{"experts_per_token": 6, "balance_loss": 0.0161, "init_std_router": 0.0278, "rope_fraction": 1.0, "attn_scale": 0.177, "tie_word_embeddings": true, "init_std_qkv": 0.0375, "init_std_up": 0.0375, "optimizer": "muon_variant", "warmup_steps": 200}
Below are experts of layer 9 (counted from 0) of a mixture-of-experts language model. Rows are named gate (a neuron's input weights, with its number), up (a neuron's input weights, with its number), down (a neuron's output weights, with its number) and show model dimensions 192-255. Each number is 128 + 24 x the weight over its row's rms, rounded and kept within 0 to 255. Numbers have three digits each.
Before each expert's rows: a language model's description of what the expert responds to. This comes from a sample of Wikipedia text that the model never trained on.

# expert 36
Description: Verbs like began, started, continued, plus letters or pieces inside names and acronyms, such as Vinicius, JR, SUBSAFE, TCR.
gate0:171111074110096099132137140112159123138164133157112121104147095157138130146156142074105121134169159120145120110111110120095099090143137096105137151113099096152154155135128093166114163138130138
up0:101139166136160178148165122136145148151122130123131129154104124133101099132107168144121141133151100143097155164120168088123135131171110154150122116171075186153075131194108184090132145118148154
down0:142126120140144129101122118106130128150120146126165092112122139142114122125105084162165088106092151105138117136167134134136136106112127088125126114126115064113169136165183169181124112135085117
gate1:120168154115112091160100143116152107096108123137109185116112149151140117158117122124106144133130143136129135153130127119129072088127145113114137112136128073081122180114119112148095154128137148
up1:133129138087086102168090131153146072122134124115102177157120142135128123149117170150135104121149135136164161081135131093104097098109138107103131111111121114095143153104147140124124142129127112
down1:143143140123174109171149131105095101123113128094107129132139143150124122145157103068102099167086144139128130121147138127134153155114115116113144118101111146091096046151094117141122153146090135
gate2:177126170134123152158104136145155076184093150125124110132136132146147157106208106156156122111139167131142125137142101159122150118140086146073129118145127107133111129154140131099147105132180175
up2:101123076109106114140124135119116130143165130130151144106109085138103123122071188139079140140137142128132154128154134090136097139143159155141095113059109163101175143114078147132107148131111103
down2:079147109153100164134134133137095114119144135132115145101159126119115135154120108118110123094126138100059116112121107133108151157140088136143150114137134136134142130099148129135154111138124141
gate3:117100170141139157129116153129121123121101112110114157153149115112189144133190127123127175118092107135130108134163166136138124106114132105159113160171103166110124124147099120091149151106158146
up3:115118125138143141093132120152126129087142144146120121114092142100115144108071125101153100072134190111111108092106089120141095100087118131135143087104141148142156144103183150121126107096112135
down3:087147144157123124132114138159116145107115177147086115156133154143114119096142153086068171115150103134120112146083100101125103125128165124110170140154162166143114113187125148096148127146151124
gate4:072126088106137124129094140154127133098114148116118125147146120118139180128161180114133089149146159186148145084099163121135131096117093120128122134159122116158147153142107170119100102104125106
up4:164119121134117158110161114157131149145184127102108139138104128136131057133147108113099122138112102078143092141062149145163109161093155090149155164072147149111115141140101137088148105142110132
down4:134137126057118128144113117119120084140127139141095129141156134108123135127113154153174095144161151097125095155129119139080114163151134082124108114131125142149175138141136159119134138153075157

# expert 56
Description: Short letter pieces such as at, ab, cap, ig, Am inside longer or foreign words, as in capitulation, anatomy, Paradigm, Amfortas.
gate0:115172113102145119100130088138098108113137133101132106121110149095148153125118150120100121158154099140111120104138096119143109116150113134105161105115123106170163092115115127174142131102141094
up0:109106155113106133128154126125142131144119100158121146141101134141113079129121116103135156080133145105119149150108173105118113104105130117134104134182149145064120154155137135120119124131138121
down0:106149122104120130096132103095159133107111156097140111174122113107120121132108092141151130117135122120118110173182127102163134124173110105073177123116113129187130136104151101119129171135095130
gate1:125135094109120114181111133100131146127113179081085151089130152148127141135164085153170141104114143087112138154136145114130131104119152146111140147090159125087130097126111107113125174128088093
up1:140130151145134113116137140100152144131153148132169172146121155093148164083131119137110150153113139108171136161156130178145107150088125125122124138110129131155165155077112127123121146117128096
down1:110108148142085105126104089101129158111151154131147082148146098125115141151138148117090141135103116157110095136121159137156096150123111100144144132102139096145135121130128134139118132138150151
gate2:111158128123115142150125109128112165137123163124120107127152110134119145162118116134115110147097137094077146131115153177097129122079123105140129131096102146148133097177094131113140092134136108
up2:094128175095080133138117137143113149132111119110154154122125114108148171126156150144105146139158046101129151124165155140108132149149112132104153169089139144133141142118120080122145154117149092
down2:114128132132094124138069100096137115134136130158128152136088139122138150121163153100053156161127114139123115101131101135144080148136122108144119127146104123107135147156158139059130090112102127
gate3:127111132074130104142107124133115135132104160122103085175160108135148162162156104130147123144113125091118161126156073166120128108141110137148157143140103150124154139105134155137119124099147113
up3:119141141160134128133154083131139099155146127133168093117120144095092149091110127119097140110125156154107173124091143135111120162115118104080091118124135102110092105140096126148127134122129151
down3:133125136104099125134119165114085112096141123141155138134109126169133145095111144142111142149109135130169139171155157114118091131112119122101121131137158163201156133176110120157150139104143147
gate4:141127164118143126082086129143111127168136150127150136158110158167093084141153170133179141142097134100147083133101123124160155094103127077116124111103168107134170110135172085104119161105157087
up4:113136131084144118115128157116130121155115083140181089126121116141109071155140158106123123130120141114135163172138135160152131103120135124153142159122128170169154116162173133149103149115163132
down4:111101115127151152164176109146142130119102108167090122115142089112132118111088133137099091093107128060130150094167159134158180151118112123160124119108148135138146163136119124170144126104107108

# expert 45
Description: The word the, alone or fused with a preceding preposition or verb, as in of the, at the, during the, is the.
gate0:124133120160107153102110163072129139109125141143145121152161152146131126092085180102136129103172141113123110130170087118141142150113156151063115140126124114122114139120081124145112086083135105
up0:109144112100158124164179104130095085112135113178135120158115149100116156130132164107106167136126146098116134173131131129132153082126121106168158155111145134123099139092097171138155100134106108
down0:102152131116139122163103120118093121118082165136124166081090107158167129104144135157130147160085104143115116144132161153124113093151121106102149147114112104141118096136115145148110122143118153
gate1:098160119134107132147124134168116117111104161129131148142085155155135123109143134139111098178155136089146147126114098156159086131096157098153123140098153133101164145163074113111139103175140123
up1:131162144152068137133094158186141122072142127144127147103118134156122146135137138089135134151153134113116124121138101125178075133129128115126107154120133149125163164141112130124159131170105141
down1:105153127116170135129141122124150125135136151145138140116127150089134153140146145107078140149103149144162141106153147105131100153145114159155144113140154120134100134095131133135150117123143120
gate2:167149091115178169136130120098123117111110132125111127107123106141117091134102171131119132116132147046120132126120083093164147073135126138160124122128107147143114161120090150149147114094134145
up2:136138097110198153139136102137132103116108157119082137120139100149121063119104143121124148110117143059118109134116117086155135087149109165159114130144119123145134161122083125134134096114153138
down2:128109103117113133110120145161130166172149164123073169178103132136131134139129095154119107109088125153123139167133120135117092093157141132196110153087138153140096141130140180108110149127132069
gate3:131107128118138145116123128123118082121156136117125090098136121142112133140167101111115145132129147142087096126121115146154105135110156129135166125138103135072136088146151147170138105094147109
up3:136129158141139128045159148154127132150132139131106064089151114125070115179175082119117143128107134130128105131133116162161166163128125095131143127085129143089147128157150143127122123085145109
down3:133147117156174136093149130156123133121139133156136083122149150129155083110152155136130153068134135093082150121104099170118145133113122109131153123095137075148126129115143095163132076118129129
gate4:120133175117141134140109125124101148138164058137165144104134136148158125125150105132149083118158109147111151146121164143137117128122107117091132144186104154153110101122111134188134139121066118
up4:139130098084100103153131146113139147163107169095129114171134148122140146100107141160124128123104157120163143127161102147131115102114124123162143166082136164149175138114147137075173125150143127
down4:126133128130100115095120098134111114129146104132141130132090098089211130143152143145160120105141141127129117124146119151155069120119170119154136099188124137090158099102087118151151090112102123

# expert 20
Description: Verbs like had a, took, making, suffering, won a right before an object noun phrase, often in sports and career narratives.
gate5:112104147095122144137109145072118127108135154146125120119138151124139092079136068138171142159139180167143127109195149139145126134136117168135139129126123125150151129101154147143157153118108186
up5:185122122156138150132133100125140099134149112100151159147096097117072174155151137128116146128137128126104105116112161131089100132124138113145111126133148115126112192151114132089146081140117050
down5:121039163093118179119093138125120158117095092137161122156147133116124121096116150130131123128155145118126159089090102116166130151082130146117140115093155101114123133146089146104083102153114216
gate6:103113181145116131140085144099111123127114111130159158091167127139174143110119114138162085136150107125096124140139113133144115143163098119087119062097134129140114117102131143145163140120162146
up6:136152167136108123114111158124134140110101124136157139111115144092131140135130166141160119120082093138108142158126163121154093134204128108090102103129119061093118137104160149117159143164125139
down6:156106124126146148097142087128134151137154129112117146131120156132130091092089138161136128082146110143111111153127141128112153124132176114165176137142180088118165105148112116090145103083141137
gate7:107135129138108105186117130116126139089160119123125115132121096118125168122167192111142102153139167121140118115128121161135126137131150071169133131137097140104151110139092110124146109155142095
up7:160120106132149126095130146118115132101133132123123124162122167127120108134097062114102161112110096142174112152192119127107128103107135119103149115094136124108138140134151123127125137108114123
down7:112161129101100158146117145113154152116156115182140101135124128115104095156154109124146118144162146139124134106126112154054132149108120144097122129155131098129120147158110136131119126144122120
gate8:130099121142107113169076125130167151120111137092085103137129110137112115114081084130153108118143177129113101140157156106113178130149159148106139136061134163103150110133124135135127136119079147
up8:128139161108148112115122128138133118155087119100102171161135135131141095116118135107142158148073116119137112162136129115144147142156090125140174107130166119128136065105086080153101148129112136
down8:168084089119164116131143112150153134129121129130133122169111132135141085112157126146123130121089102150143134135145144120188077110131124110124103127167134139159118085116167152101110128143123122
gate9:166131140142103106118115153105123127100114115179113179130115100122131125101133122082149152123108172151108106137133151139122143110155154150090100078097128133114151136156162134130159163170124070
up9:185131159135136112107153134132071107096122098156135136137111116155092145136121096133084124111136092158117150104116140116099114121129134117132096124140119123158113155093142145127129091154062104
down9:176160126149133156106117084159139109144126145154119082130158167180138107116150094141139141134095179141128170124127119108174136117140169116117099160155130090137129135114126129119114151145130132

# expert 12
Description: Pipe separators between numeric cells in statistics tables, especially sports stats, plus semicolons in score lists and ") | " after units.
gate0:163137097111182128100167159153085186122137082116147096123112150078124138142123088109134135132115135161141111106136125164108098135125161157155132104157169132150182163100111119133146114144121092
up0:132153144127122148156119072087103116145130159136165102126111107107144125186129133113155102104106153173141100122123158119120108103108144155168096136134142130144114111128104111062114089132114132
down0:178121181166091138156096138120111150081119113124126145122095160113160129160167074144134151077149094157133092173132119113096142113121119143151120141116133139138144102116124108089118177163114141
gate1:141135103139133104172104145151079130132165116117168122150143166058160160121108139111093115167129156130125089181103104173145085086126145149182110137118105123119131095155106130138122138096114138
up1:126135137134123146102126126147101109146102134096127117122141148155120090131118113133131105115147129163125147139089133154130164117103161114135142087109138111109137130085135123142162150131106135
down1:072126161135105148145114105125165135143077148135157166099069137100070145115126142078131132101119094080153133174160125131097142106126122132111098102145105140142125133103084132116150144128108133
gate2:124136123128169107124122116152143128133120116164100092158134105153102078123164118100098115127072097115136103137139120176127115118155110102166124150126140145122170141141122094090102125104165185
up2:093155104180139102132121133118098103137165167141114106139156135182105091177129129140099142168081078156151141129162071092139102082141130131142123110146099122115128168121092142108073125130132135
down2:162140159122117111140121096130119102087132149134179095096148135101115135075090132129123164103137123136139148141091091128126132141130141096079153160130157116120109118125128135155130141148114103
gate3:094152121153157110148125130134118087138165145080131149157131135135152144129081128091171115098103123102134122133101117129093115170126139138117129119073139148149125179100102131112131099125153161
up3:118136149086111166098089156129174088078104128171108094119133100141106119054117109151110119099117138118107078122141133156137092142142122119086132145151134194119130136122124106120154141119136105
down3:097120124077101095115138135108140163136125081114163161107097109116105177134094163163147099175136117137137089127118118124121101082085119149136070124120156144109118087147129160141108106106106109
gate4:135151127107146103131095118124172090140098122136090163123137153110111139141160138128150172183113160128120110151176150110114162117125144153174155120097094101116154109099159090113134120112093122
up4:096041160158101118122129143092154123117141119116155093126165145149151124104094151092134090115160101130145154108112139131118151158114118108111143131111184192160144125141118140166097135127123138
down4:130112160127108126136150122139129137206110120130139143146084140135142147132129111130136146115164162115083088104077168110111099139151153144108134095093139114088108120167164118112124131174095101

# expert 37
Description: Pipes, spaces and semicolons in numeric tables and rankings, such as points lists, sports stats, unit conversions like "kilometers (", and chess moves.
gate1:116140153136114108114120116095109151112169109111127146129120110118101183091105111118168149130134105133106170090114095114108171138120109134127117143154118138114115147073101136143116128148167097
up1:120158113137106118099113100165185124162140175101136126138161129163113089133118137118143138163139140161126150112098117160135177077172116117124151096114166123150163123131156108126123162150155124
down1:141119111141140145147080130146104132104153117144162178144137096109144164123108155101098122137136178142098141128155124139112128074105112155162125122141131142136174128131112102133122132081130100
gate2:156108112124075105081148080118105123165120150146141160127136117123126143105128179092150133138099111120130147154110166124166132143128139167141120112110125119133108103128095066166111168087158124
up2:137148105131100104124121133081155155155164145109093115123123126129094120129114149089101117122092146140148108139153126173114104091082184145154138144120135137137105134097103124131108135119135138
down2:115113145087137147149121173145148121150120116164114124119117170168108179164149103153098138163110135144170138109166127131126196143099140129081143121141105143102109164134137150099133145174143135
gate3:142103127098134095128113120102145114154099133120134137136176121151133057114152089079115160143134130147131148166088176130177114071125129133138123133165099134121134154086083104128089105195132150
up3:119133115143110129116158180103163109123180135159136140140142103154147101129159089094125081139177134152130099140108134145127103131128136106112111138147154100140129178070138098128105116162107111
down3:147178122104106132191138108109173118160113121110137119136138103118154140117123191164104112120126138124104166136105134128109136090115102131109154089097127138140162155095119116116156124096131127
gate4:137135130152143182148159129134120135133141121155173128100109086069124107180114153128147093152124168088098102124137163118140095116147141134127162138136123116160120138150128093120100143105121113
up4:108110159081142119148125102135083162148124170146118136092175129193154150090127092152086120106109099134139157166099089097123151106127110150103120153125068112107097083097082153122138102149125137
down4:187151108131111137127109110116143125172095133128111134130151120140133084100100111117112131111116116136100108089137134133118075118115163131116145139105145140152166118088149142129129105166158095
gate5:141129116113089107153113143149135152116111165151109146097125133104113139142101127117112158143086145122123091176165198121126119123142164133144118143101180143115145165087139093130140131174129118
up5:142093127126131101152137105145134096117129140127136155111142122122116116170087110088127150173079143125108126177148153128130114093120099141158136139122125140082113184103095111098117095159120162
down5:141130131105113145097095103145119137086121077135109108110110141155114094163145120152156117118129151123120111193199111127107089091119117129137125139129135121138116157136113119146102164143126121

# expert 31
Description: Pipes, parentheses, dashes and semicolons that follow a number and precede another, in statistics tables, climate data, population changes and track listings.
gate0:164126094146149128124139153121133132161093119132081143116138138148132140120158145134123154108120090069123124134136152120137137102121122099106131112103158164111101130121159150157152159151111131
up0:129104172103122133114146134149146089113169123057164146144099149116109127154142062114095160118129151166106126145143129121122153144150168143141127176124111102166137123130107116111127105112135097
down0:131137119119093170169109147109141133121146171156100136079153134142075104117159099106141121129141132136134133101140129130129118138147128134112110113152142102117171146126097112159094105163141139
gate1:159095137176139108157120110154151125110107102146153118101151120133116114116160123179147087120149114163131143156125135094134132125159110106093094118106153093089104156123106120123149137129161129
up1:144143124154116158116115109105130143104062126145116102118183112122131110076138157164153146078128156171121137112086139129142145148139112131136115128170143112111117130084118090095172127194166132
down1:080155094138139136163147093093152169157148119107109145104162096172093113149089131127133174172122145107156124151154110106121093115146120140105104126096144104119123094130134099102148142149149150
gate2:112122095082131132135112097121114149073180121167156106121094126137109101134151133104119144175110091154100113106145122149102108132175190119129110127115117130167106160093100148109152146119107174
up2:127151140096174132145086122110092108094163107137146135095134144123110092129133161121144121150082103152142101096119157143134121137127146144133171152102132115145149119110089120123126145115096103
down2:116111151140154108176150119150154103156143134139148150140115121182093107148154090137098145098176104110122155148178146109151152114148126087101070135121090103119141157162115132136138130151108155
gate3:171125135140148086148128123128103143155114154061112134138136139116147115137108159080144149133072092150138127181135141165122116096099106149156157140143133131174109107094097078152107098103151117
up3:146137101115154156123134115152111080095127131158143081163149152134146148125110073146073123110120184106095150110108110109140155138150118107120102164116109115115177116148108127133098099121115139
down3:137125104162132092138105133137141144137117098091124136139153049105138137128114177173085101130142133119119098139158122195104124134117143104166114074159126124126095112106140092157115135108149120
gate4:098116123096109090080126118103115128161086095129123153098158133162112120135154098128111142136141110115124126150154111098102147089135156154131104125163097093114077126130139106154117167155123129
up4:129139141090133077082136127108119172149094142095161147138116144063150159169096127118129100140080094165127161116130106146143127120129159138146120153190132117158152105086108155119135120109108132
down4:123155109103115127107108141110113139071121094160181120117156129129077125111119126106125095130188110114110160115140132135125147133100177104098175148133141129100121162118121115139144119124131114

# expert 39
Description: Adjectives naming nations or scope inside organization, award and event names, e.g. American Society, European Team Championships, World, Danish Academy, National.
gate0:146147189113141122117147099133112150135178160097072140162094118122138141116162126110119090111100141152080118149132118122172150145143087108120118138150099126133118118123133098119144115119097149
up0:106137117142103129103161122087116148137181142120090110107080107158148150152150116078143160136117164191147144137093119150168136151153110166162134120085099125168141142129129165150137156123099177
down0:126125097085151058135139168148119162124126148161131125144097131118142111139140116147142087116130151124124143157136148111164124121109102085139118144122079112172108127118092110171136152088077128
gate1:157102147121091107118186104132132149158162148125204160133158126123106138147170140101206106138103142132108139143154114132079129130116102077091148140135121137148139131117100092145154149131089136
up1:155139101124084098127146115130151151177137150092196108159127132140096105145139101103164078113138136135126084161152110075127142130147100114096138111126137135165123123115104076143121145128140115
down1:123125118132087083146143094133088147139149150146153095140145143121122112108125130092151113126101098135151141121138122149131078149129145134106137150125185137147120124158104131140150148130100137
gate2:123098124154123140172119105131098147120147130122161141114129139136136158087119108141152126122167155073131109144109075110144139113097171159168141113153109124141130132134106138155137157139154115
up2:079106117146100128181094137124098186129119170135118133130127139089135109123106119082110162145122111137131147137141092131099168135080154151113183136117108105187117132130158168146106109098138132
down2:131124118125134125162120117175126137169169153105135102108129115120115132106092140106109085120158141137121161099093082150147053107079117170126150139133150129119142146113093146113125148115136126
gate3:168125162115103147134126121120130126101151126160118131114111150109155085102107102154146118098142174052124084145131098115122150104170155176157184089111177099123116116140126160113128147137150131
up3:146085168141106149124171082125151135111148116122142121122121142108156124159108098159170135109122122092103130146121117141072158107147171153140146088128147125169133096114132110120090134148112142
down3:127159118153112085101114109139113145118136132117090149160121145156073163126112107107149129124075143170127121087084123149140122134165168125120123141106117129099153126175163144100156093112103122
gate4:083179119090143117133133128120112107165141145107118164127137133119097118110102129143128141135127122138117127166146120137151110163105102128156148118134139129138098137117108120111116150117117119
up4:150154097127121163115160085099113167104054142155121108130105071120126138145125143098099152122137123098125089068146101109108176100155123110104151097161084126128148103112101139117151141143133150
down4:124168159185089073113103157116125153133193124173101153161108122136152090051128093125119134119131136105133165107136107168146099130103094148131117082132178092094119138122129100085114115150118122

# expert 34
Description: Head words inside names of armies, governments, universities and associations, such as Army, Corps, Defense, Administration, Association, usually after National or Royal.
gate0:098134158108134098156072122113138128100154168171106121182144137109112144096098104138088163123128121117133168158145101174136144179167109140113128156148087118098142174127122117148106135142129104
up0:115121123165116053122155117134130155166164150101125094117162083168143106154152173158154116151116110116161144132102116138100112054112156140167100116134109145111087115122143117134142090146161108
down0:092128162129161168100090137103107142166151100114123158098134154159159091116067152160103132145162133140108146109109108124145108118083128123114108152091162075134152133133107131122122136086101116
gate1:146083098103145140161146102114118086142133130140135114109122125145107140140136142099130117164122123134121119101118127159175128118129165148159114150144140123134141140134124097143113122120155093
up1:101083162119155133153113123123145152120109163129145127129131101175095157108114127099121103196098110161136106128111138110136113139106119122126130157154142113156135154149142106114124123121131092
down1:116103146112139142177093124116130120176121123139159081142129108138141151192159103123088132120127102151156125129155160143150141095055153151144124144088164151122165115133117125149128111092139160
gate2:121115130115134126115123115157129118106133162108130149145166131112100138098092126127122105114103123145162147135145126118147126121146116168164144112139154151133152127135122076107111142102199126
up2:093097145126125102118132117160118150087114108143130085084153126155156096099167110115148106185131141146149092151082134113152139124133113148150157114138122097101109138192130125136154142181131162
down2:099137133116084133161091118164106152124138100179126138136135133136137157110090108105139153122133132111143089135108106116086158141124148136122091166112139132128145099121127123095099100142134111
gate3:117117140160151116146084114115129129120094146164113123115150110151102121168149101129125098115109108133154113127125099157152152144110144112065110121152187151121158184154115131145139092141115112
up3:135133133134171089154099156118154146146112128119137096122154164134135127146145091123091112113093075075149096104135106145134091093124157118148146136152125108143157147125139141089112148103181092
down3:130099116126155137136146132094089130128151129146128096128130147188169114150137158124137130134144126149086114105119123177135172137102088140096151086165105138109140117117160146135115105084116123
gate4:106113131138145130111108126132123134104126150113090082110144145104160148080153164114108149128155173142108156100145117124138152130106125101171133157115165145126188084118129128094155139128157100
up4:096146128109090118095097157144078143096101177131115100081138061131154126144100115122081106139061148094118165133075130125159077119110118123124156154121143142103123111166081129135098124124113095
down4:132123140079185153118133128161131151109163165123154145149119131133122115146090163135130089158120136079111118135095118097160105170130139115171095136128087152079126146114124147164114116136122154

# expert 40
Description: Short pieces inside words, such as ib, et, ect and cart, as in fibers, vibration, equilibrium, cartilage, often in biology and species descriptions.
gate0:129120170083147161120125147144126166074121145090156159093150128110112144126147112108148123129084069143094140125139132126125083106105114068142153129138087113122132158115135105137107154112095132
up0:137098117094166162134115129153136133136143135151111134136143082103090105191144117132097121117124092160147111118123144143114126117148117132097158103102142095122114153137113084170132099130166133
down0:111133122123114098142125134107132141125098154148132123106091142156108154122106130172152140115183089139135193122131137099124103176165166159094143145105175124111114156125135151100165085123160149
gate1:152090171125142111119086148129092162156107104104144135112185151087118145162159117132130099180119111100159129166183066163137151131051122093118144123169162120121114085106134147097129094146091132
up1:139151099169111133120176102119136129161134129153131107115091177153134123140091118130147165150148104161125119118132166141097127095186093140138122109127111125133116112136103152131118107111116161
down1:194078162146080102139131141111091115137164093148121104128092141132173104142096160155113148132146126138148109110158131155122166103089174103134100117129102126152132101114110136106121121100157135
gate2:137158126121124063135111119118114112148127187122139146110145178075141179145137112072109130108068120102134126099129122118095131114080085093119097179105125113097106115151144140158114111116097140
up2:137141128091139119120100160131129125119108175117146165111119160121151139130144126075141132126113090076093137099143139107132113095068103090145107148111128095123082079163161151109095126137086121
down2:104139125108125118172142089109133138075139151160140131108127106149168118120121140122140174138123122089111094162154163122151136118116135113096099144165116115169091107142140129114111138146118147
gate3:094122169106111127114101124147094143159122162154137109110165098119132142118160114188110177162117135132123106101170103128105143160137149112138118136126122110115114116115142147122144150137137112
up3:170109101117142110139101113087130102132126125145121149175134141148105109115118110100100101103104099107139102132148157142133112118160105143137153142161141123117158186134115124136170096156170143
down3:103147102178107117117109092160129129127112147127110101145179110138103129115126144156134145076137086125202118138150108111136151143168170146137138140148132115093157086131111143148125111130134149
gate4:095103151176104145108157136151135127156114106122139137135129109102130152128144115096140163097134109145143104112133110121130107125140119070120144138175155113123093135091121115089143145129128110
up4:125131155117128108110189135129096123146117116121154132140161089099148156140156129113112163125172156146171158113170113165106118079104151093091132147169196136114090117135113108137121106159156135
down4:134129104110153165107140076109123130058139143117111107089149102141101136164149156136100130173165133137175098114177123128155146091155143109132136144124143150129099108117121113096144121158123127

# expert 2
Description: Prepositions and infinitive to that link a verb or noun to its complement, such as due to, lack of, famed for, accused of.
gate5:135135108132107128135154179119118162099148120132177140139106127153106094107114145127104139100106119095143122074089078131148131076160173113137111136109127115110105134101106099152098144172121140
up5:126120079149140114108152179118127136098122120170177142096118156114119127083107173126109141094145141107163151122126121151140159085138156111108141136139139123109154140135083121149107123187130151
down5:136112101112060115098093112115110150156114143137104129142152114120108141139157151177119147129088131136143108161118106119098138117142131171124156107143127125123154142132155113124060134153129141
gate6:083133134156107090117126113153161158103131157110137079114093079116133107094101160096124127100154087135114120174110130139085108115125098089138122148109144169118092099128128122122080142136123071
up6:166151102109129157117144162116131089176110103130139116136179163114152119142137095164130125170107140110159156103155111116122136166117106156101134091139147130123123160125144133095173131135146128
down6:130123068092185139168153142119148113108083167130147105117106146089153086112144099117171120120162117119117140101113085090100114113110085127152130160133133116093128122144172127118117129132140116
gate7:125139110082144123127133122090161127133082111131138143125150139115119128145136136118097110121125128121155133151138105137135103106137126116093110105117137108151136134116114099122125106090138147
up7:117125129157111151116143136161105120118172132119113101131121072136145135115136122149151149099115095143078083086112155174100142157120122148132127140186109135130122103127139099147100139167077142
down7:105114153108159111125122108113139154099155133145092105094106107101127126135131130110108099136143124103161097093069119131133125138169160131146089136143140119128130074112134104080130086134127127
gate8:135155144153167142169147133127165149168139133130145159130123136147090158158149086141112142134159116132179145102113127132139141139107104115133133126128149118097074119112148110125180119070139134
up8:150142113166118126167139150137164138140156132116128144118152097133142138179114128150121103099165150107119122122112120106117123104107134149127129147151160090087088131132128123109177135142139141
down8:153162121142121169156147148139100176155169123137141097130185120130127112169166121140144146157128135143161150086162118107162109135089122144129120096138119149124117126122098121124129119086122115
gate9:113130165105110138138096165152116112120138136133149100101138119112091114139130098086133105135140110131114118121127086141143154103125087137117124119119108190163131116138106121174112108133135171
up9:118086108151113162158144108145143125127121103108136123161158081116152127132142189098122162127105125165135146105118135080163095155141096148122137130094156084127105120134165134139136115098115134
down9:115115080139130117129116154095117067121096177117165153161111131169129099086155149117158115150109119125107121152120112105145115135100136160134139106089138124118148119126162145150123111143090157

# expert 25
Description: Nationality and language adjectives such as American, British, English, Italian, Hungarian, especially opening short biographies after a title heading.
gate0:152092091148131128167144108093123124131115130140143079160117128130108166123155145073069129108154131118158165140142121170084171156151158110134119130130108108132135076123103131117158078121120130
up0:125142121146154141114121122175146082124140170121118146112147080096124109120145140148172126098132146146112117112138084103120120115161111125089096117160130150135110145123150122133102143119123162
down0:099093149116145123138101167159093130126090169127074159136075131139152116169141138160139102118156125128103099142109135161178147133101098123131122091135100131155145128147116124110122103088115104
gate1:154161103100162155173155140105110135110118160161114142128138108119133135100129129096124133127153136091091086105130125138133122138094164124160163176146119167109135155092090093139122101123146120
up1:088104135123112130103117155171131093147143111088167104130139118122138097121136122142126117134093130160167172154105168119117137130145102124117134120126126120142138136182146171123126153120078160
down1:128122125119129121151150138109141111161106100096131132160103190109135123173124141132102144144154131105145136192156110143132148081144111101116140133177145138130142113127115122064115135143120117
gate2:120127150147133132136145148152160090111107130103142125120088165131113161177149107143173153112099109103140122171103144175100111151131143119175118125136122128105135163126093114155180099147151105
up2:154115151137153123097107160131156117120156120160135119094126136137114155106150103109134089089158131115084110134147126112113183112144109123161100097161144123161146156106151161123169152148106098
down2:113162079123136143101118114118149106127080171133100111165156126160137127110153077090134153087146123155119128135155126108144099110171119145119181147144116123115128129103139157136098105110137107
gate3:112143118137072156173128132116175128134123152108130120114168111130151118100187108163151119105131141136125139176127152081167110137168083125114134109114140105145133137124122126147156196103149109
up3:076125127146116122101129119145113129156146134144146105151125106124112147119116138145165160134176144128142143153102121135097117126123166140119143158122146148122123126126094085162138103106108098
down3:122161098168106106110132107119089128104116116148103129069109109150140150160156122116134128136113129150121155087091129144132144130145164156137141140169146139160108127153137161155099129172150157
gate4:144125107147151098159116113135151117112145133171154179103110105127117134135106144132135146102153156103142107097106124107091135125103133138143151164087110169142103084113088091136171126104141117
up4:122142127114131143110105091138107117147180108104189162146127160153124077134116124132134117175111113114161177142134128127132122119145141122114109080110138153147075128105149155126120105135123139
down4:110180150111133142119114155137156132179128081139114090125137106141162135115122154142114121112100118153164138084160136139155095110139142109100137137129148120125161147182136117122083140128091115